Weights of a small mixture-of-experts language model, trained from scratch on English Wikipedia.
Size: 17 layers, width 96.
Below are experts of layer 7 (counted from 0) of a mixture-of-experts language model. Rows are named router (the router's row for the expert), gate (a neuron's input weights, with its number), up (a neuron's input weights, with its number) and show model dimensions 0-95. Each number is 128 + 24 x the weight over its row's rms, rounded and kept within 0 to 255.
After each expert's rows: a language model's description of what the expert responds to. This comes from a sample of Wikipedia text that the model never trained on.

# expert 8
router [154 128 119  93 163 164 121 125 177 110 173 107 130 123 158 142 108 163 161 133 151 100 122 102 123 136 111  75 147 138 113 139 131 108 148 126 123 119 126 130 131 113 110  99  97 118 162 112 145 163 164 128  88 107 166 159 148 110 121 136 155 148 164  96 135 153 145 109 159 141 102  98 134  86 131  87 159 149 131 111 146 158 103 135 132 118 133  79 144 108 165  80 143 157 133 128]
gate0 [ 91 113 142 118 148 120  99 129 116 154 116 153 183 110 119 129 121 122 140 134 129 131  94 131 132  99 181 107  90 116  75 162 134 130 178 108 134 125 142 160 146 110 105 123 153 130 111 115 114 129  85 148 103 170 102 129 106  91 116  89 144 120 127  79 119 147 138 122 113  81 157 125 159 114  95 144 142 117 127 152 148 131 152 114 122 122 134  95 144 147 128 147  60 111 143 172]
up0 [ 90 117 159 118 125 110  79 118 119 161 124 132 118 119 119 130 104 114 134 118 152 117 110 127 132 117 145  78  96 147 113 165 135 102 134 112 139  87 160 156 138 144 102 122 175 145 110 113 143 117  82 139 141 154 102 131 116 108 127  79 170 127 109  72 132 139 123 133  90 132 121 101 158 141 101 128 136 148 134 170 173 107 148 101 129 147 132 106 159 164 111 140  64 155 149 155]
gate1 [118 113 134  89 106 111 116  99 120 115 140  85 144 133 133 148 159 114  85 106 140 101 128 125 141 154 156  97 131 133 107 100 179 120 159 138 128 103 166 123 149 130 172 119 147 141 160  85 124 121 111 146 130 141 116 134 157  83 164  95 180 131 149 148 155 134 169 117 134 144 143 122 124 172 119 153 144  94 117 102 166 145 124 153 151 131 117 115 149 134  75 158 111  75 137 141]
up1 [114 110 131 119 151 105 111 121 137 122 104 160 150 126 127 147 156 114 129 148 103 172 158 131 127 100 116 119 118 102 136 160 130 148 124  92 124 108  89 127  97 132 154 101 109 120 168 158 109 140 130 155 116 118  88 136 116 136 178 130  99 124 178 142 139 116 154 120 100 139  98 219 137 127 102 146 120  96  85 151 140 148  73 162 113 150 121 139 111 104 127 123  99 162 126 104]
What it handles: Adjectives and nationality or language words before a noun, usually after a or the, such as many, German, public, French, Latin.

# expert 18
router [105 105  89  74 107 113 107 149 136 132 142 103 113 114 131 104 124 110 153 124  89 119 176 117 147 122  78 124 145 136 164 130  87 122 123 102 135 169 118 155 127 134 115 126 152 123 164 146 122 123 121 127 102 136 174 104 148 169  94 111 117 113 146 116 113 147 179 116  99 121  87 130 112 116  84  96 163 163 118 104 126 103 113 106 111 141 167 145 116 122 159 131 184 146 106 148]
gate0 [117 111 105  99 143 137 149 130 132  90 138 116 118 129 126 116 135 170 130 130 141 131  74 137 109  87 137 117 105 141 132 112 166 131 196 161  91 138 156 111 114 154 133 112 121 131 149 176 103  97 149 144 133 144 123  89 127 139 130 125 133 114 172  93 141  83 125 162 102 153 146 102 142 140 102 167 156 137 134 118 139 117  99 172 134 120 158 167 158 132 106 101 175 104 119  86]
up0 [105 145 191 156 132 130 131 114 142 135 107 121 106 131 134 126 166 139 121 136 100 139  96  98 154 143  98 132 143 103 134 134 134 112 110 126 153 149 131 121  89 135 142 130 144 119 102 115 147 113 156 157 131 125 150 167  90 128 127 103  94 125  90 188 169 154 119 135 119 102 104 108 149 136 155  77 118 166 137  87 123 109  97 147 121 101  86 124 107  75 156 189 109 127 142 129]
gate1 [129 153 110 144 108 124 128 103 111  88 118 124  88 132 115 128 124 135 129 150 131 156  90 129  83 127 127  98 154 161 217 144 166 109 101 145 151 149 126 129 103 138 150 144 133 132  96  98 133 104 167 156 123 140 165 143 117 117 119 144 148 179  96 151 134 116 118 141 148 187 163 131 100 117 100 151 132 101 117 154 152 114 153 134 128 116 165 109 138 115 153  94 156 118 160 132]
up1 [140 122 127 124 101 116 140 135 132 107 112 105  84 119  90 158 156 138 109 157 147 161 121 115  85 137 177 106 142 149 157 125 133 115  89 148 162 145 101 118 112 121 115 145 117 141 109 114 138  97 168 143 124 121 170 175 101  89  85 134  97 131  97 160 143 140 100 149 158 176 130 129 117 143 132 137 164 128 115 154 168 133 125 166 141 116 191 123 159 141 155 137 147 111 152 145]
What it handles: Ordinal and time words after "the" or "a" in sports and career text, such as first time, finishing second, next games, final.

# expert 46
router [144 119 108 121 114 113 112  98 104 132  90 160 120 126 120 106 150 112 148 172 106  82 142 126 120 113 113 140 168 119 110 131 130 180 136  78  82 134 143 111 120 144 156 159 123 101 153 165 166 101 115  85 123 125 165 173 100 113 112 154 127 142 142  94 102 134 109 126  93 142 176 129 141 109 159  97 159 151 151 104 154 141 135 148 100 123 136 139 129 120 169 166 158 134 124 148]
gate0 [160 113 113 113  95 107 114 133 115 136 135 175 148 164 164 131 118 115 135 135 114  86 113  92 123 151 139 156  89 124 112  86  73 143 162 109 134 113 126 104 159 126 133 120 137  95 175 160 131 115 106 108 131  81 126 126 178 140 125  85  97 164 132 141 128 133 143 147  90 111 124 109 109 192 132 102 144 118 122 130 122 127 138 123 119 116 111 142  82 149 138  94 118 105  88 100]
up0 [142 140 139 122 126 108 103 132 155 157 129 141 118 168 139 136 147 168 116 143 158 112 132  99 123 135 102 140 107 129  72  86  80 163 112 133 139 152 180 132 136 140 162 143 154 122 141 162  70 136 178  90 128  92 119 121 171 142 149 100 112 137 131 100 138 147 140 148 146 118  93 106 140 144 160 146 160 145 140 122 119 145 170 147  97  89  91 140 123 153 149 170 129 132 128 129]
gate1 [125 126 104 120 116 127 127 118  95 121 122 165 122  91 183 119 136 141 123 147 146 152 133 110 111 113 197 163 110  84 119 128 125 104 138 113 108 116 157 122 128  67 148 116 124 150 166 138 117 152 103 171 164 121 119  85 141 128 104 130 140 128 194 133 104 111  82 139 136 118 115 143 121 169 107 126 105 135 133 131 159 173 118 140 122 119 152 123 150 113 121  72  89 142 144 126]
up1 [136 136 138 185 107 118 164 162 128 128 151 116 140 158 129 166 137 146 113 162 168 112 148 104 171 116 102  99 141 171 118 121 123 140 102 145 152 133 116 105 133 133 125  82 127 121 127 130 109  89 113 111  98 126  97 162 115 127 133 127  91 123 111 117 112 139 156 153 100 148 110  98 103 140 139 119 166 127 127 122 115  98 167 139 143 101  68 159 153 139 169 159 176 149  93  97]
What it handles: Word-final suffixes and possessive 's in general prose, such as farther, film's, -ical, -ological, -ly.

# expert 53
router [153 107 155 132 105 140 109 169 146 158 164 120  88 120 120 143 122  81 141 101 179 128 103 133 149  95 134 152 149 189 120 114 175 168 102 105 176 144 152 144  87 131 132  96 133 126 113 165 118 109 161 121 139 131 119  92 105 137 122 140 135 148 132 112 118 150 136 134 101 143  86  75 127 133 130 141 141 107 147 127  99 113 122 125 121 166  83 109 134 171 125 143 143 149 105 115]
gate0 [176 157 122 109 114  83  86 126 124 116 107 131  73 148 149 140  87 149 139  97 119 119 142  97 101 142 140 152  91 170 116  93 123 134 123 140 136 108 109 119 100 123 163 102 140 122  92 179 137 106 148 112 159 112 116 115 143 108 114 125 176  92 105 108 107 184 167 140 118 115 130 155 171 124 144 127 153 145 138 137 126 182 138 142 149 143 137 121 133 135 147 114 146 113 171 124]
up0 [ 76 113 147 116 163 160 153 162 138 141 118 134 178 105  94 118 135 113 108 159 139 117 110 160 150  88 108  95 183  94 144 139 158 117 128 108 126 142 139 145 168 130 111 148 121 164 185  81 137 131 106 145 104 132 152 126 112 148 123 125 110 147 156 141 124  72  73 126 143 138 145 117 122 100 125 127  96 109 128 118 122  79 111 122 125 134 136 137  93 115  88 132 102 125 114 130]
gate1 [133 179  91 100 118 129 148 110 110 129 160 150 109 147 135 134 123 120 161  86 135  99 143 114 104 116 160 129 114 136 107 141 141 111 121  97 109 101 122 125 133 178 112 137 166 114  93 103 125 125 105 136  94 121 121  62 131 112 143 128 113 130 169 102 118  94 137 180 137 137 131 136 134 133 135 138  77 188 145 120 128  94 188 111 108 163 135 124 104 147 152 128 135 170 121 100]
up1 [129 141  96 157 122 120 122 105 143 157 133 109 106 110 111 124 162 133 149 125 167  87 133 102 104 158 139 149 105 110  88 127 121 101  98 125 112 110 114 132 130 159 162 116 107 111 116 122 124 122 125 105 102 142 126  93 140 122 154 141 100 137 134 117  74  82 128 153 144 128 121 123 139 118 116 112 114 202 147 147 114 157 155 105 148 199 138 153 113 160 113 179 129 154 130  70]
What it handles: Dollar signs opening LaTeX math, backslashes, subscripts, currency symbols and amount digits, e.g. $\Psi, $48,000, £.

# expert 39
router [172  90 169 130 125 107 125 120 110 151  93  95 183 169 159 172 131 131 128 105 169  93 116 154 135 176 116 158 161 158 115 142 135 178 127 130 107 106 114 138  76 122 140 125 133 149 138 142 132 150 148 119 130 124 153 149 144 126 127 159 139  93  80 112 140 117 155  98 131  82 103 111 143 136 111 104 127 131 132 102 123 153 124 137 127 121 118 112  84 104  90 110 108 103 152 144]
gate0 [145 103 119 135 149  51 155  91 138  62 102 146 176 109 120 170  95 111 115 141 109 133 136 171  88 138 133 115 142 144 148 142 125 148 148 137 154 141 138 150 129 119 149 153 131 152 135 143 132 136  97 160 153 128 133 112 163  96 119 133 139 145 119 131 163 105 147 132  98 130  73 138 143 142 123 182  92 133 163 157 138 140  84 154 144 148 112 153 116 139 145 150 142 129 124 145]
up0 [149  80 138 148 142  76 156 104 150 104 109 145 170  80 150 167  92 144 139 136 123 146 165 148 128 129 144 131 151 159 120 122 122 136 134 130 120 135 130 131 116 119 120 169 157 130 149 125 156 136 105 177 141 124 114 124 168  88 164 159 153 156 144 120 162 102 172 124  92 136  94 155 134 155 132 154 105 112 122 149 151 136  64 147 119 135 116 127 154 162 145 158 144 126 126 162]
gate1 [137 140 175 137 123 118 102 132 121 187 126 135 112 136  83 145 104 147 113 136  69 154 130 166 163 107 140 161 133 197 177  91 131 129 111 104 119 108 110 144 146 153  82 119 102 114 118 136 152 103 147 159 101 125 144  85 121 112 134 157 120  98 131 142 112 145 144 157 122  88 141 108  94 104 119 129 130 133 146 125 106  91 128 138 155 119 137 122 177 105  98 133 137 133 101 117]
up1 [162 161  92  66 123 129 108 124 149 125 109 100 160 132 132  81 161 141 179 129 133 161 114 134 114 137 121 160 134 156 139 156 198 154 147 141 153 123  99 130 106  92 132  75 125  65 160 131 110 107 155 137 114 124 138 146 168 118 118 136  89 107 155 136 127 124 145 114 116 133 156 151  93  95 159 123 142 146 107 124 123 128 121 122 123 137 103 147 133 142 102 160 138 153 129 125]
What it handles: Syllable pieces of Korean, Chinese, Vietnamese, Turkic and Arabic names and places, such as Han, Khan, Yu, Hong, Da Nang, Muhammad.

# expert 37
router [ 98 113 146  94 150 159  99 169 129 151 161 159 121 156 116 116 145 124 102 145 161  95 180  89 174 125 122 134 120 103 146  87 133 105  91 117 146 103 130 160 164 102 142 118 151 162  92 150 101 132 159 118 130 183  95 175  91 143 141 152 142 147 138 139  99 160 134 140 112 145 134 123 134 145 106 104 119 115  99  97 126 119 146 132 153 130 100 127 138 142 161 110  98 110 148 139]
gate0 [165 105 117  86  82 131 144 117 122 106 135 149  92 113 155  59 110 150 139 130  78 153 119  86 100 119 144 132 158 132 133 138 145 150 121 115 128 139 139 131 125 112 146 148 113 120 134  94 120  99 159 130 118 117 122 116  91 144 131 164 142 175 122 141  94 132 144  80 132 128 159 112 117 181 138 107 114 149  89 148  73 119 118 133 144  75 125 126 125 157 101 101 165 141 112 117]
up0 [ 98 156 124 151 145 109 144 151 143 104 137 117 176 100 129 158 123  86 109 184 148  95 126 150 125 154  89 144  62 126 125 109 112  99 113 135 109 131 139 129 194 128  95 128 130 129 126 148 133 162 106 137 153 170 144 115 168 152 122  90 127 104 144 102 148 113 117 157 128 134  84 123 128  83 116 141 145  99 155 128 151 154 128 122 151 165 138 119 117  82 139 128 124  94 137 132]
gate1 [155 135 153 109 130 129 161 132 168 130 115 138 130 157 108  92 131 110 169 133 115 149 127 174 180 125 156 152 141 157  91 124 152 119 142 161 152 113 174 102  96 116 106 111 119 117 121 137 169 123 117 113 102 146 107 128 144  90  79 166 126 116 112 101 118 108 137 167  93  90 148 147 149 125 115  80 140  95 141  98 112 135 153  90 114 165 126 129 159 134 117 137 166 104 150 131]
up1 [153 124 134 107 144 144 168 121 172 148 156 138 176 116 108 141 126 161 163 131 132 145 151 136 156 146 144 131 142  92  91  88 168 113 123 136 177 113 168 108  95 122  87 108 137 136 131 146 164 146 127 123 142 143 171 140 131  72  72 137 107 104 112 147 123 110 119 161 131 100 151 151 112 126 129 116 102  96 142 107 137 134 168  77 162 131 122 134 159 127 118 114 139 107 102 140]
What it handles: Periods ending sentences, after initials, or within decimals, as in O. van, 2.73, 46.8%, plus ")." and "."" closings.

# expert 14
router [183 106 112 119  86 143  93 127 139 127 145 138  59 141 123 143 131 150  94  94 118 142  92 162 115 122 104 113 119 159 175 166 133 143 111 100 139 133 124 102 124  91 167 124 142 100 143  74  96  91 128 125 157 152 136 127  86 132 104 154 138 124  95 130 140 140 107 107 175 118 132 160 128 108 132 162 123 111 123 151 123 119 110 140 134 148 183 156 115 127 147 102 117 130 135 159]
gate0 [134 105 137  55 102 124 118 167 155  83 112 136 162 116  84 156 150 120 106 134 163 122 133 123 110  99  81 102 155 121  97 122 141 147  93 121 145 154 104 151 120 122 118 135 131 154 114 103 128 136 144 115 148 127 149 117 121 162 106 184 123 146 139 133 119 148 176  96 155 146  86 124 130 149 147  95 151 129 127 100 122 145 122 107 111  89 151  83 144 176 135 121 150 108 155 138]
up0 [118 139  88 115 121 163 151 131 116  90  85 117 109 168 107 122 124 155 119 132 158  89 128  71  87 106 119 143 120 119 173 148 109 149 147 138 116 133 135 117 125 139 106 130 145 136 133 119 175 158 125 123 118 125 121 122 151 122  88 162 117 147 175 138 131 173 115  77 145 129  79  91 146 170 112 150 163 159 123 103 100 128  89 135 137  84 153 120 125 134 131 128 108 148 166 128]
gate1 [120 105 137 109 135 123 117 137 143 118 128 131 119 118  67 111 165 110 114  27  73 126 157 121 128  92 140 129 145 116 111  81 185 131 188 158 126 142  94 140  98 141 124 112 107 149 110 134 127 125 115 154 130 132 137 118 135 124 122 149 123 152 151 171 164 106 170  87 149 128 139  88 138 124 114 112 135 141 148 129 149 124 109 146 133 140 119 147 114 135 115 126 126 125  86 109]
up1 [111 139 150 153 133 134 156 177 131 103  99  90 112 169 160 134 142 158 114 132 122 101 156 122  81 103 127 139 159 108 120 160  91 124  72 166 107 125 128  75 117 142 127 157 132 104 137 109 112 116  95 111 105 129 167 129  99 128 133 115 148 139  78  86 106 148  99 158 152 133 133 118 154 119 125 132 121 151 107 128 161 164 141 148 160 120 141  97 146 124 171 160 163 130 136 103]
What it handles: Stems of general verbs or action nouns, often followed by a suffix such as -ing, -ed or -s, such as cross(es), support, hold, head, display(ed).

# expert 61
router [130 127  91  99 171 111 121 110 124 121 163 156 111 104 140  97 139 141 170  93 126 101  88 158 126  95 110  88 133 158 114  93 128 123 121 159 112 107 145 138 108 138 155 126 103 124 133 136 116 126 141 140 141 122 120 133 122 129  91 101 165 112 108 121 146 161 108  99 144 120 180 136 138 117 186 121 129 104 103 145 140 156 114 142 180 165 182 112 159  72 113 109  93 131 130 143]
gate0 [115  80  99 119 134 133 129 135 133 130 145 126  94 154 153 133 120 129 131  89 142 116 133 133 108  86 119  91 121 134 127 115 151 106 137 141 118 158 109 145 151 125 121 146 128 172 149 126 105 167 140 144 143 125 131 167 113 118 150 147 164 145 124  97 134 155 126 120 150 206 108 186 115 129 111 147 115 135 126 169  99 167 155 151 131 169 114 109  86 138 133 172  78  99  86 142]
up0 [134 137 127 123 147 118 120 126 163  97 143 144 173  97 102 160 164 131 155 169 153 141 113 167 104 180 156 133 115 133 145 133  92 133 120 110  99 151 140 162 132 121 111 119  94 105 130 138 151 116 109  85 139 140 164  80  88 151 143 128 113 147  79 140 117 126 133 146 128 137 104 113 141 110 121 132  64 123 117  99 159  85 105 128 124 145 128 111 155 135 131 122  73 146 153  88]
gate1 [114 152 139 133 174 111 106 120  93 110  82 124 127 137 138  95 142 110 142 107 143  88 160 137 115 123 174 165 111 135 100 123 153 113 112 139 129 133 157 131 106 123 130 100 143 128 174 136 155 131 145 122 119  84 132 158 138 119 114 123 158 133  89 135 112 132 118 100 119 110 132 152 171 124 134 121 202 156 102 130  80 154  96  92 118 140 131 150 193 110 158 169 118 114 107 138]
up1 [ 85 128 137 156 123 110 101 138 121 126 101 126 127 110 171 125 165 105 120 115 142  82 160 120 111 146 123 137 107 127 101 153 143 140 117  89 140 163 155 121 131 115 121  78 103 132 127 110 141 130 163 130 120 122 107 157 141 159 177 147 148 138  79 175  97 138 162 118 120  75 127 160 127 115 122 134 161 179 130 127  96 169 110 127 141 152 172 141 180 122 142 129 126 107  93 125]
What it handles: Middle stems of Latinate words after prefixes like con-, ex-, in-, such as test in intestinal, ator, ist, mit, ception.

# expert 11
router [146 117 155 123  98  99 155 118  97 124 127 119 114 137 113 134 150 115 139 135 151 179 108  85  83 114  98 150  96 114 152  94  83 157 103  91 100 124 145 123 127 140 121 131 152  99 122 153 112 136 146 129 148 152 150 131  89 151  93 123 123 134  94 115 115 156 143 135  87 185 174 151 128  94 105 148 127 110 108 138  87 102 129 124 104 128 122 116 155 140 101 188 115 150 168 123]
gate0 [173 132 132 136 120 140 149 106 128 135 130 116 127 111 147 174 136 167 100 157 169 150 112 112 134  70 168 134 122 161 133 133 166 137 127 118 125 132 142 125 135  87 114 152  82 120 163 127 124 129 139 128 136 128  89 172 148 100  88 129 123 112 162 119 130 119 174 107 103 168 123 143 164  99  98 148  90 128 160  97 149 177 157 151 125 115 151 140 137  83 123 129 151 138 165 123]
up0 [155 154 118 117 159  69 140 136 109 121 150 129 118 145 114 175  94 150  99 148 138 161 147  99 140 112 150 153 101 131  88  94 179 153  83 126 130 107 119 156 133 112  93 150  96 135 156  98 108 142 158 123 149 110 127 159 142  92 115 125 128 105 155  78 120 107 141 127 103 168 123 104 153 125 128 147 114 147 124  96 117 163 125 165 138 137 105 104 139  90 127 181 139 131 128 154]
gate1 [174 165 145 113 133 183  99 115 120 132 115 139 128 107 144 132 157 122 118 115 163 143 124 149 115 134 153 133 140 126 116 114  99 190 125 106 111 145 144 153 125 126 105 145 132 128 101 145 156 122  94  97 100 169 122 169 128 158 157  70 126 131 123 169 111 104 129 134 153 165 126 117 143 136 131 119 138 120 173 139 148 161 145 103 108  94 198 156 108 152 154 110 153 125 114  94]
up1 [123 120 134 127  65 147 117 132  79 104 129 106 116 145 143 126 180 165 133 110 133 150 108  89 122 121 168 163 137 158 148 153 150 120 101 159 141 125  98 114 146 148 154 134 172  93 145 113 118 150  85 162 127 133 128 150 138 127 103 115 136  90 163 135 130 126 125  93 102 149 107 151 156 129 132 123 149  99 122 123 116 114  66 113 117 168 140 146 122 189 144 127 135 126  95 165]
What it handles: Short word-internal pieces right after an opening letter like s, often consonant clusters, e.g. s-ty-lists, s-car-ves, U-c-cle.

# expert 56
router [ 94 120  71 151 136 174 145 120 125 151 114 160 151 121 183 119 119 121 128 151 171 108 100 147 155 103 127  88  90 150 156 106 145 138 145 161 135  98 129 158 139 101 144 147 138 134  98 165 118 138 107 124 124 161 121 171 150 136 126 142  93 143 109 123 106 164 129 176 154 164 144 127 158 121 125  87 130 135  72 117 111 164 137 110 134 165 127 107 110 121 145 123 106 100 130 142]
gate0 [150 123 136 108 156 142 127 130 134 115 100 149 132 148  87 137 140  98 132 104 100  87 166 137 143 113 150 145 129 132  91 107 126 150 123 165 144 137 100 141 120  63 118 128 136 139 168 117  81 123 123 140 122 108 141 143 110 128 134 103 144  93 133 157 112 122 122 100 115 102  99 172 158 154 159 111  78  97 117 148 157 122 162  89  86  95  74 138 139 111 152 137 102 155  90 128]
up0 [124 114 134 111 157 115 126 173 171 126 126 151 123 150 133 159 138 107 107  97  93  91 166 105 150 138 136 104 139 162 107 116 137 159 148 167 143 122 110 104 143  83 115 134 143 161 167 101  90 139 112 153 155 133 120 125  86 117 140 119 119 110 146 135 138 123  97 116 133  68  87 171 178 144 155  97  95 128  96 128 139 114 153 116 107 100 124 137 131 180 151 134 112 123 126  96]
gate1 [119 169 141 145 131 115 147  90 135 106 155 157 153 140 110 155 134 159 102 138 164 132 159 104 128 135 120 109 119 138 128 155 115 142 153  83 133 135 174 157 138 143  75 168 119 119 121 112 117 103 138 194  80 147 127 166 119 124 120  95 106 122 183 133 124 126 103 149 102 106 112 147  71  90 103 119 132 105 103 137 110 134 110 163 151 137 105 146 108 108 117 108 135 145 161 109]
up1 [137 144 121 130 134 141  97 158 133 138  92 132  92 126 106 141 110 115 172  87  75 119  88 121 163  89 120 151 152 140 142 133 154  80  86 187 122 159 129 106 126 104 147  95 122 141 109 139 140 140 124  94 117 136 132  80 138 111 123 162 158 150  86 137 119 118 133 104 163 172 138  98 134 138 141 104 111 123 178 107 146 148  77 112 128 143 128 117 160 131 127 132 137 116 100 149]
What it handles: Full stops, closing quotes, question marks and line breaks that end sentences, paragraphs or headings, such as ., ." and ==.

# expert 59
router [ 95 153 136 118 136 126 133 141 121 136 141 131 110 162 129 156 129 132 166 140 103  97 118  91 125 156 179 138 150 123  95 135 144 155 113 130 143 127  98 114  89 142 100 187  95 122  97 116 145 114 119 115 105 192 148 154 130 114 149 133 139  93 147 124 110 151 102 100 182 103 114 144 112 136 171 107 127 122 124 111 128 117 121 163 105  94 149 102 139 171 185 124 143 116 147 169]
gate0 [118 101  99 176 144 123 175 156 118 114 105 157 150 120 141 171 102 161 131 126 137 106 152 138 127 121 156 149 149 126 113 108 100  91 135  98 111 151  99 126  78 127 113 123 123  92 120  99 140 145 185 106 158 123  90 115 146 130 148 165 124 115 151 141 186 108  94 103 104 117 144 124 146 138  86 107 117 133 169 113 166 151  81 157  99 118 139 107 109 135 120 120 118 107 143 128]
up0 [134 132 103  75 142 131 115 102 156 131 118 128 141  85  99 166  78 152 140 144 118 146 111 119 127 118 138 123 102 156 156 145 142  96 118 112 149  91 142 131 121 136 120  91 141 113 117 131 141 165  96 123 150 135 152 140  95 130 119 183 134 112 126 137 129 142 146 116 135 110 151 111 157 114 138 140 148 158 111 126 173 126  68 164 156  73 109  99 185 169 150 139 154 125 136  85]
gate1 [119 123 110 104 133  73 120 115 112 146 140 129  90 132  98 157 112 118 158 116 163 117 145 154 174 129 140 143 207 127 119  84  91 111 115  99 118 146 115 118 143 150 109 165 142 153 120 162 126 126 127 111 132 147 131 121 160 125 157 121 140 127 151 128 127 117 146 146 121 169 120 106 155 115 111 116 145 164 177 148 111 175 116 176 153 121 117 152 115  80 152 100 145 111 146 169]
up1 [134 148 153  92 116  93 148 118 110 144 156 126 129 121 110 150 140 129 140 144 167 133 138 141 140 118 136  99 177 101 137  77 122  98 103 122  93 182 156 113 158 155 103 164 122 154 125 148 118 118 107 176 127 147 112 145 174 130 140 106 121 150 126 113 144 121 127 142 127 145 142 135 147 131 132  69 137 177 187 147 121 174 110 135  87 122 182 145 132 132 117  97 120 104 112 134]
What it handles: Possessive pronouns his, its, their, her and possessive apostrophes after plurals, e.g. countries', soldiers' tea; also acronym pieces like FM.

# expert 48
router [113 169 135 117 151  93 127 123 134 142  87 127 106 104 120 122 162 131 151 129 166 100 170 135 100 110 102 108 131 180 154 134  98 120 104 156 157 132 107  89 124  96 154 149 108 150 119  88 137 109 142  99 150 166 120 166 116 117 153 163 144 104  76 123 125 150 124 108 103 122 125 127 126  93  91 147 160  89 160 148 142 133 121 139 145 130 114 167  68 160 124 114 115 130 154 129]
gate0 [120 153 177 126  94 120 119 126 143 166 137 146 112 154 130 133 145 137 130 118  87 158 151 147 164 125 157 174 116 117 125 121 115 143 138 136 149 119  76 152 135 158 173 181 101 195 145 157 174 136 114 118 146 165 133 161 167 100 111 113 151 127 121 130  97 102 124 130 107 132 102 103 126 111 114 129 115 145 118 122 145 146 180 186 142 121 132 148 164 110 103 145 130 135 128 127]
up0 [111 118 130 118 130 142 124 176 139 124 118  89 136  90  92 135 106 111 118 124 166 110 124 127 113 103  91 123  96 127 110 135 112  82  78 140 117 144 155 124 103 100  93 129 133 108 111 202 111 113 138 115 100 155 144  91  83 114 103 108 107 127 148 134 108 142  79 147 140 126 134 158 121 145 118 119  91 141 159 116 134 105 153 118  65 151 110 130 158 134 151 133 145  82 114 142]
gate1 [115 121 162 130 114 117  85  86 152 138 149 124 180 132 129 132 151 122 162 119 126 133  95 131 121 137 171 127 116  60  88 141 106 145 168 138 134 140  94 141  96 115 142 101 133 125 138 112 144 141 150 103 162 101 121 134 139  76 146 107 149 166 140  80 113  99 134 125 116 124  87 111 156 125 142 126  95  66 140 168 159 116 116 116 128 164 136  97 116 151 120 127 115 162 126 131]
up1 [152  78 128 105 173 128 189 149 144 106 105  98  83  99 167 126 173 117 106  92 132 124 165 117 119  98 112 165 120 121 120 140 141 148 122 132 116  96 111 124 171 159  81 125 105 130 130 104 142  95 112 143 129 144 120 102 131 129 117 148  99 126 125 101 127 151 149 117 122 185 128 130 134 184 135 125 142 145 132 122 139  66 127 123 104 118 155 103 115 139 113 108  93 102 118 150]
What it handles: Word-internal pieces with doubled or clustered consonants, mostly in surnames and given names, such as Bo-bb-ie, Ho-bb-s, Pawt-uck-et, E-gg-s.

# expert 51
router [116 119 158 144 151 174 145  88 114 132 127 124 104 122  95  87 132  87 111 149 143 145 131 105 111 121 117  96  86 149 147 144 111 127 130 136 124 154 133 134  95 141 125 137 137 102 114 128 120 133 179  95 103 155 140 143 107 132 127 161  98 138 124 146 110 134  94 160  79 104 114 185 100 101 135  94 148  91 144 145 128 101  97 143  90 181 147 115 133 150 127 173 129 162  89 143]
gate0 [157 103 138 110 119 172 137 122 101 138 152  78 128 110 106 119 111 168 127 114 186 152 130  97 164 122 148 114 147 173 112 142 138 111 138 138 157 111 174 120 111 118 139  87 139 140 126 159 128 166 155 105 119 140 131 165 140 119 117 116 140 117 155 157 112 158 129 162 122 128 174 138 154 172 110 101 115 112 131 150 157 127 103  95 117 159 156 140 104 133 128 107  89 176 118 173]
up0 [ 87 125 139 145 121 155  84  84 112 119 146 169 149  99 145  96 112 166 150  73 122 135 143 117  98 120 122 147 167 114 173 125  83 138 148  89 149 132 125 123  94  98 160  80 154 100 104 122 187 155 128 166 105 124 154 104 143 123 133 149 105 139 113 144 124 119 139 135 158  98 147 117 143 150 133 158 116 122 152 111 141 129 174 123 106 119 119  87 109 104 138 112 123 145 132 131]
gate1 [122 107 134 147 139 120 142  79 120 121 124 114 112 148 159 129 107 141 134  98 155 164  88 150 136 166 153 120 138 161 124 149  82 145 153  98 123 172 138 147 145 165 151 128 151 156 151 169 152 136 168  94 126 108 182 144 128 103 146 180 142 154 174 123 123 118  88 133 144  95 147 118 136 163 163 117 103 108 146 139 138 132 122 161 104 140 139 112 138 158 128 162 134  91 120 159]
up1 [139 103 126 119 153 139 157 151 103 155 123 151 103 112 114  93 161 105 135 110  97 129 142  89 128  98 124 111 129 144 104 146 172  71 119 125 142  79 131  88  83 130 112 139 124 155 135 137 144 115 129 134 128 131 116 106 155 120 118  72 113 104 134 149  96 132 138 142 131 105  79 127  94  99 169 147 100 154 140 114 160 158 159  86 105  95 155 167 124 111 106 104 105 113 154 102]
What it handles: Lone letter pieces, usually consonants, beginning word parts after hyphens, slashes or parentheses, as in inline-fours, thirty-two, best-of, FoEN.

# expert 34
router [144 102 128 158 121 157 174 107 136 123 188 131 119 131 157 117 128 158  83  87 128 160 131 117 134 133 116 149 134 167 164 119 141 163  88  93 107 120 155 121 103 134 158 108 127  99  94 121 140 134 146 145 122 162 134 132 102 128 113 169 124 160  98 136 136  94 166 164 171 133 149 163 106 110 110 148 116 111 102 157 136 112 127 119 153  78 183 128 117 166 148 113 136 139 138 124]
gate0 [106 105 147 131 111 171 124 179  98 123 151 126 123 149 107 129 124 102 123 107 133 104 139 124 128 146 147 113 123  70 104 178 142 148 165 115 121  68 129 129 161 115 128 154 124 116  93 111  89 129 146  86 125 117 129 162 122 158 195 112 162  91 129 106 102 120 145 137 111 162 141 110 114 113 110 145 167 104 114 114 119 113 111  67 102 131 152  98 129 144 149 108 132 120 140 131]
up0 [107 141 112  94 175 128 138 130 107  76 163 124 135 149  74 121  83 124 131 132 124 128 144 150 155 120 130 139 126 169 149  99 144  83 169 107 135 111 115 132  77  93 144 108 143  91 117 160 131 116 129 144  90 128 163 112 164 112 116 103 164 168 124 113 127 130 140 145 126 183 160 157 132 124 105 121  89 121 152 128 127 147 123 100 115 163 125 148 134 114  97 141 154 166 144 156]
gate1 [118 169 113 117 129 132 151 117 121 195 143  83 118 149 116 128 137 118 114 101  90 138 115 155 120 130 135 123 159 150 133 131 131 119 131 109  88 136 114 153 152 109 108 130 151  81 113 150 132 114 134 102 133 108 110 150  97 155 150 132 116 160 127 151 143 145 116 118  99 133 161 111  78 150 200 160 123 140 132 137 167 104 153 148 181  99 141 165 147 107  87 151  98 102 115 104]
up1 [138 156 143 133 136 123 104 191  99 110 171 147 127 145  77 119 156 150 158 122 121 121  86 105 165 121  90  98 143 139 132 129 153 138 141  72 156 133 127 109 105 132 100 132 108 146 177 138  97 128 119 106 114 160 132 116 157 138 125  70 178 119 152 144 166  93  97  98 140 129 135 143 124 117 101 121  99 110 109 104 116 130 125 127 106 156 118 140  97  87 123  93 117 123 149 125]
What it handles: Main verbs after a subject or was in narrative prose, mostly past tense, such as refused, began, signed, described.